Experts of a small language model.
Size: 8 layers, width 128, vocabulary 8751, 11M parameters.
Below are experts of layer 5 (counted from 0) of a mixture-of-experts language model. Rows are named router (the router's row for the expert), gate (a neuron's input weights, with its number), up (a neuron's input weights, with its number) and show model dimensions 0-127. Each number is 128 + 32 x the weight over its row's rms, rounded and kept within 0 to 255.
Before each expert's rows: a language model's description of what the expert responds to. This comes from a sample of Wikipedia text that the model never trained on.

# expert 60
What it handles: Words beginning a new phrase after a comma or noun: and, or, but, his, the, numbers like two and three, and the prefix ex.
router [136 120 136 176  94 132  89 154  69 126  93 134 129  89  94 161 135 174  75 186  91 186  98 132 140 143 170  61 121 126 140 156 134 114 139  55 101 149 140 134 136 123 135  59 181 109 139  77 109  97 105 163 152 151  90  95 136 163 194 155 140 142  89 152 113 138  89 139 137 130 168  96 163  98 152  96 163  62 125 110 176 125 117 129 165 158 160  89  82 109 127  93  79 129  97 114 175  99 110 184 150 119 116  98 140 112 186  76  95 117 103  90 132  89 146 144 194 140 117 154  91 165 115 107 187 112  98 123]
gate0 [165  98 164 121 157 110 102 130  92 137 130 164 137 137 106 134 115 153 171 162 143 169 135 113 172 109 132  90 157 108 132 196 126 177 100 122  79 122 129 217  87 121 125 117 117 124 125 129 132  99 118 197 125 162 194  85 168  97 141  88 150  70 152 162  95 116 106 114 131 122 124 176 102  72 133 120  50 109  94  65 139 111 206 175  53 146 111 112 124 102 145 118 117 143 152 139 150 117  83 148 148 123 138 148  63 124 119 107 146 104 110 155  99 136 169 191 170 110 155 103 140  87 135 174 117 142 200  96]
up0 [186 104  75  88  85 129  91 176 155 104 124 173 103 128  98 101 160 149 123 126 176 113 127 113 155  84 146 128 109 175 162  44  66  92  78  99 116 104 100 104 150 133 141  55 156 136 117 107  67  92  98 122 113 126 101  79 139 176  96 120 129 187 144 127 114 176 156 160 135 105  99 108 138 106 110 136 132 115 118 196 150  70 118  92 136 114 139 116 141 200 108 153 148 174  98 167 118 143 158  95 169 143  65 172 174 101 108 108 134  94 198  95 132 142 140 125  67 133 129 111 167 131 119 152 176 145 120 119]
gate1 [137  61 111 144  62 116 110 139 133 118 126  83 165 100 116 102 118 130  76 165  69 148 148 106 105  99 116  89 133 131  86 116  94 114 116  74 150  97 107 143 111 152  94 106 150 144 135 139 111 136 123 174 141 149  24  94 110 151 150 114 170 167 138  96 171 162 131 149 141 127 162 153 203  86 136 137  87 109 115  87 111 215 158 151 132 124 142 128 116 152  92  94 123 111 153  92 177 127 165 147 174 171 128 138 105  95 139  75 119 129 123 112  82 164 179 212 105  98 142 141 148 119 118 193 185  72 136 128]
up1 [164  79  79 142 137 101  92  73 109 105 149 106 157 125 123 142 179 132 147 111 124 162 100 132 129 136  93 202 168 126 163  88  58 151 121 179 144 132 108  97 137 148 135 124 157 136 167 166 187 130 128 151  55 144 165 130  81 152  94 108 146 168 146 175 128 114 112 116 140 124  88 129 142 122  68 117 151  99 151 120 100  85 146 110 112 155 136 102 102  87 149 157 197 122  65 164 110 104  76 162  90 139  76 176 151 138 200 128  65 133  79 122 131 153 145 132 101 155  73 149 110  57 103 117 152 158 107  83]
gate2 [145 177 144 107  72 112  44  77 100 139 133  94 115 113 115 145  63 132 149 109 104  92 149 112 105 185 108 125 161 123 141 143 140 219 181  77 184  95 109 104 124  53 133 121 116 128 168 146 112  95 180 124  92 159  78 144 158 116 215 160 138 140 118 106 150 171 124 154 105 163 171 125 140 116  85 116 141  64 132  97 147 167  89  88 147  82 169 125 126 144 150 113 107 112 186 153 115 136 135 129 133 125  93 122 143  84 151 140 112 165 129 130 129 131 124 130 133 153  41 122 104 143 143  90 109 102 123 200]
up2 [119  92  88 150 165 114 181 117 152  66 138 158 137  74 199 142 110 143 139 149 140 149 152 146 150 140 156 100 149 140 123 127  96 133 152 112 172 141  81 138  92 122 163  88 173  86 136 155 178 126 136 134 125 191 138 140  78 227  64 127 112 102 126 109 113 126  92 110 128 144 154  93  90 157 154 215 133 169 121 149 138  91 146 162 151 140 150  88 174 177 141 119 153  74 125  87 164 164 139 144 150  91 112 106 174 151  98 163 215 143 169 121 115 146  75 126 177  92  71 134 153 110 137 122 145 121 147 119]
gate3 [118 140 122 103 116 101 154 100 147  92 140 102  87 140 137 103 137 104  73 141 143 143 156 161 100 154 182 171 133 135 102 141 107 145  83 140 117 122  82 135 167 145 202 111 128 125 181 169 148 147 110 118 144 140 130  89 184 178 136 150 150 131 125 160 155  36 115 143 144  59  80 144 153 171 160 164 167 161 117 161 119 134  91  53 156 154 114 154 110 148  73 105 109 154 109 138 118 177 124 140 129 141 140 112 128 182 185 113 102  92 113  93  37 158 134 113 168 146  56 116  85  74 161 155 109  88 172 119]
up3 [126 106 111  99  83 132 195  58 112 155 160 109 103  95 185 131 155 138 145 108 103 128 157 144  79 119 152 159 159 119  96 122 115 103 116 108  97 131 110 113  89 102 142 108 115  75 191 132 163  93 158 174 118 159 149  75 122 131 166 137 147 121 131 153 126 161  75 124 159 165 170 124 126 156  56 137  77  64 143 161 121  86 120 144 101 213 125 143 161 140 151 116 244 143 107 150 111 145 101 128 129 173 156 177 121 175 169  93 116 172  98  87 132 144  93 156 117 138 132  96 128  89 177  84 147 125 100 145]
gate4 [102  54 122  59  69 163 121 137  95 115  90 125  94  67 170 126 142 142 144 173  68 160 137 141 150 113 123  88 148  73 137 160 158 176 137 135  74 114 116 152 121 147 143 116 184 135 127  95 101 160 138 152 147 157  88 141 122 109 132 126 130 113  95  86 112 168 124  82 138 164 156 152 167  78 159  83 148 101 136 136 120  93 125 217  75 148 140 172 108 111 137 130  87  84 137 152 163  63  89  80 125 149 136 115  43  76 151 162 136 123 117 109  90 152 130 189 131 108  93 123  90  97 114 103 138  93 121  84]
up4 [145 107 160 168 121 126  55 122 205 124 142 126 101 133 114 128 149  58 154 135 132 144 119 205 127 109 128 143 147 135 104 112 141 130 163 150 159 128 144  85 134 138  74 117 195  28 115 104 161 168 141 177 100 176  70 139 194 170 110  97  70 134 134 103 134 110 147 173 114 150 145 133 152 122 165 105 136  24 112 102 137 121 147 121 111  66 151 136 116  99 126  86 106 122 169 137 180  75 116 119 105 131  83 132  58 152 117 162 109 100 125 133 130 115 120 130  93 121 173 131 182 153  93 113 117 159 109 130]
gate5 [153 101 140  88 178 160 103 129 116  76 114  82 133 107 125 149  64 153 131 146 106 117 140 116 104  87 117 161 120 119 122 121 139  81 118 105 180 141 130 101 116  94  99 153 126 146 168  59  96 101 136 118 140  79 123 163  80 220 102 117 139 203  98 129 142 105 112 113 162 185 131  93 122 129 136  92 132 126 147 158  90 112 114 108 153 109 144 124 116 106 159 129 121 108 201 131 126 108 119 167 106  85 143 136 164 170 123  96 117  96 149  36 122 131  52 176 199  59 120 168 149  56 145 104 103 135 147  88]
up5 [ 85 159 117 117 106  49 122 121 150  69 125  93 144 102  95 108  89  96 152 163 130 130 110 129 120 101 160 131  83 114 111  93 119 134 116 135 141 118  82 122 118 122 167 117 119 105 132 145 141 127 152 125 138 162  96 128 145 129 156  50 120 147  77 156 132  86  78 140  50 140 107 165 247 117 143 103 127 133 128 125 175  84 144 193 112 195 140  95 109 124 114 113 120 133 167 109 106  92 131 126  68 129 147 154 121 196  69  69  86 126 100 126 149 151 149 113 114  69 146 151 142  84 124  83 117  71 100 191]
gate6 [103 149 163 138 137 126  88 159 146  96 102 154 119  45 131 120 156 204 101 173 109 148 141  80 138 102 132  87 109 127 180 108 100 149 170  93 126 106 106 144 138 133 141 129 149 178 112 145 111 117 166 112 154 161 132 131  60 129 175 133  67 171 140 177 164 157 165 143 171 147 105 154  95  58 136  80 105 112 130 121 126 154 147 116  98 152 134 102 124 128 107  70  70  79 121  92 142  58 118  92 165  98  96 168  89  73 203 142 121  99 166  75  77 147 113 156  72 122 122 159 147 115 129  91 147 121 155  97]
up6 [105 103 143 176 147 108 120 165 166 136 133 134  94 112 109 140 105 121  99 141 161 117 139 166 136 170  65 113  83 148  98 109 187 100 120 212 112 142 162 147 143  82  76 155 136 113  65 131 110 177  82 103  81 172 172 146 141 109 158 134 134  97 129 138 150  61 129 111 130  99 124 135 139 127 137  86 134 112  89 153 137 154 120  58 131 149 116  79 122 158 119 104 113 102  66  71  92 182 135 121  81  65 154 133 178 102 155 128 172 125 175 130 162 151 132  79  96 176 157  84 133 124 125 162  73  57 103  87]
gate7 [141 206 148 157 155 102 137 125 136 107  78  76 176  85 109 119 136 180 123 181 157 117 176 105 168 119 124 159 126  88 168 139 157 124 158 105 187 159 111 108 124 165 102 171 136 142 236  96 106  97  92 178 175 178 101  87 122 106 146 130  72 168 169 161 118 158 161 138 147 116 140 108 127 115 125 118 125  86 108 118 109  94 134  77 136  89 132 127  82 191  68  64 127 148 109 118 125 151 162 163 128 166 113 126  72 140 178 124 175 157 151 100 151 122 116 133 190 135  79 163 136 104 111 117 141 148 134 110]
up7 [159 113 134 112 149 165 121 161 132  80  81 139 150 115 131 147 111  91 127 106 188  98 156 147  85  93 147 112 153  94 132 162 139 174  75  93 178 118 142  63 160  74 176  95 134 118 163 152  94 114 109 174 128  74 152 158 104  98 186 120 189 146 116 111 115 101 167  92 136  92 144  81   9 138 102  91 131 131  78 144 163 115  92 120 127 151 118 110 114 153 117 126  95 120 143 132 176 109 109 116 133 122 159 122 124 131 123 164 107 110 190 111  99 143  57 120 187 209 161 188 100 129 130 139 155 118 152 136]
gate8 [ 99  89 133 185 182 119  88 121 108 133  89 148 184 136  80 156 139 113 123 112 131 130 132 136  76 116 115  98 125 142  71 150 172  72 143 144 135  38 179 179 119 147 137 114 107 105 111 130 150 105 115 107 160 183 112 129 129  34 101 118 156 158 140 135 166  98 155 151  84 107 122  85  92  99 133 114 164  56 123 126 101 127 130 107 145 112 152 107 166 162 143  88 120  62 103  99 106  86  90 173 111  64 103 125 115 117 137 161 138 134 147 141 149 182 139 158 107 129 161 185 137 175  77 172 127 199  92 145]
up8 [123 115 212 132 129 153 111 183  89 131 109 132 118 116 185 185 155 161 116  90 123 146  81 111 111 104 136 136  77 126 191 138 132 136 138 161 133  96 119 175 151  75  99 151 108 105 102 119 126 134  64  92  87 145 123 102 145 124 153 149  96 110 167 148 154  90 143 107  84 112 176  45 133  83 137  93  62 174 157 130 167 101 142 150 137 177 125 134 129 184 138  74 107 177 110 143  66 106 139 138 111 131 201 128 154 192 117 109 147 151 137 112 145 150  93 158  81 108  90 136 113 159  90 205 111 114 156 149]
gate9 [ 89 135 104 154  89 162 117 119 107 101 107 121 145  75 147 151 152  91  73 136 211 160 110 102 119 128 103 111 100 103 149 129 168 144 177 182 184 126  81 140 141 145 100 118 136 133 152 126 185 114 162 150 105 123  50 123  95 159 124 113 131  89 121  81 151 176 125  84 134 159 128 150 199 102 135 128 142  49 144 117 136 118 104 119  94 139 176 104 125 128  84  78 117 171 178 129 132 130 100 192 138 146 129 162  72 138 167  32 115 131 176 154 177 145  93 123 134 149 174 149 180 132 176 123 113 163 108 139]
up9 [149 117 163  53  90  84 119 127 171  95 118 132  83 129 114 144 139 128 148 120 150 153  87  80 112 112 171  59 111 103 135 172 121 162 153 169 205 102 107  74 112 154 118 139  82 135 140 124 139  79 119 128 175  98 101 155 149 127 118 128 149 119 200 127 107 122 118 107 104 129 127 111 125 111 143 151  81 197 150 130 159 187 127 150 112 177 108 173 128 139 109  91 133 178 107 140  83 112  90 128 142 116 113 130 110  55 130  74 123 114  91 126  86 166 103 146 101 116 121 144  87  80  91 214  85  73  94 193]
gate10 [119 170 138 136 152 154 168 149  99 120 117 164 100 140 145 127 154 181 154 136 147 123 142 121  92 132 109  94 153 119 161 169  89  86  84 132  65 108 181 158  90 164 150 195 154 147  61  84  99  67 145 173 105  93 133  96  87 145 104 139 114 143 159  81 136 101  87 188 137 101 142  99 112  99 150 112  88 138 149 102 103 114 143  99 124  66 116  92  97 129  83 104 110  96 103 167 123 125 117 144 105  96  83  39 169 120 169 138 134  75  95 182 109  88 151 191 149 143 122 109 135 162  98 128  68 122 194 133]
up10 [115 161 213 141 160 169 104 139  71 183 106  90 150 143 181 130 160 109 138 148 135 129  68 150 171 110 163 193 146 134 139  90 106 172 116  80 142 127  72 124 182 131 126 171 107  98 161 109 149  76  92 131 166 108 169 130 144 163 139  79 108 158 129 131 125 134 103  76  97  68 116  86  89 113 119 159 131  77 189 178 129 117 155  99 105 152 158 174 135 118 113 168 126 125 128  74  98 171 127 164 141 130 141 111 124 216 106 126 149 143 130 163 108 125  93 184 152 112 134  65 115  72 127 133 163 148  98 103]
gate11 [122  75 204 121 127  67 195 121 153  67 128  77 113 140 132 173 118 178 151 150  45  70 127 116 125 123 121 100 161 104  97 111 142 112 143 100 119 101 174  96 114 152 126 166 130 155 170 214 134 141 111 160 106 148 104 181 121 133 141 151 180 118 106 165 122 108 151 117 164 123 186  79 112 138 138  84 102  70 102 132  97 111 106 123  65  76 113  98 170 147 122  92 138 112 162  77 149  91 119 118 116 153 133 159 129 178 193 106  76  56 132 123 115 115 132 176 147 133 147 116 147 134 130  88 131 137 140 159]
up11 [152 134 129 129 126  40  79  98  87  87 154 137 157 141  74 126 111 150 215 156  90 132 118 107  88 106 124 114 134  72 149 118 128 146  83 150  77 121 103 105 165 127  81 120 154 163 154  98 150 171 136 124 197  98 139 135 139 152  99 132  60  86 158  75 190 128  73 117 109 154 111 164 108 101  85 171 160 112 181 136 135 111 178 147 132 158 137  62 134 174 123 132 133 125 123  89  93  54 109 138 154  83 111 157  75  85 164  87 125 143 135 121 139 136 104  91 145  78 114 126  80 138 101 112 163 119 158 123]
gate12 [102 125 142 172 121 131 118 172  63 144  84 117  98 126 102 105 149 142 133 170  69 123 146 119 153 121  95 119 125  80 115 139 158 126 178 151  80 183 152 140 131 100 143  77 121 166 134 117 204  83  56 130 128 131 125  95 126 103 182 159 172 141 100 127 119  88 121  83 119 100 149  89 123 133  91 138 137 114 150 112 122  90  76 109  41 126 131 174  95 137 115 128 123  59 144 102 167  99 198 133 121 119 154 101 137  60 151 130 191  96 153 169 109 105 148  93 179 162  90 193 136 175 129 139 171  97 131 159]
up12 [124  73 165 114 171 151  99 117 137 108 151  99 133  90 106 167 132  85 164  92 129 119 103 150 130 108 212 143 135 160 153  87 132 129 163 112  88  84 163 105 148 105  96 133 112 144 176 148 114 130 104 135 120  44 157  84 147 121 180 111 157 119  96 100 146 111 114 137 145 157 119 139 140 153 167  58 126 163 158 100 143  87 117 137 141  81 181  41 165 138 151 163 167 106 165 134 178 106 136 175 141 133 121 171 107 113 140  96 170 131 122 100 151 147  90 112 210 143 162 216 131 161 139 159 120 184 178 112]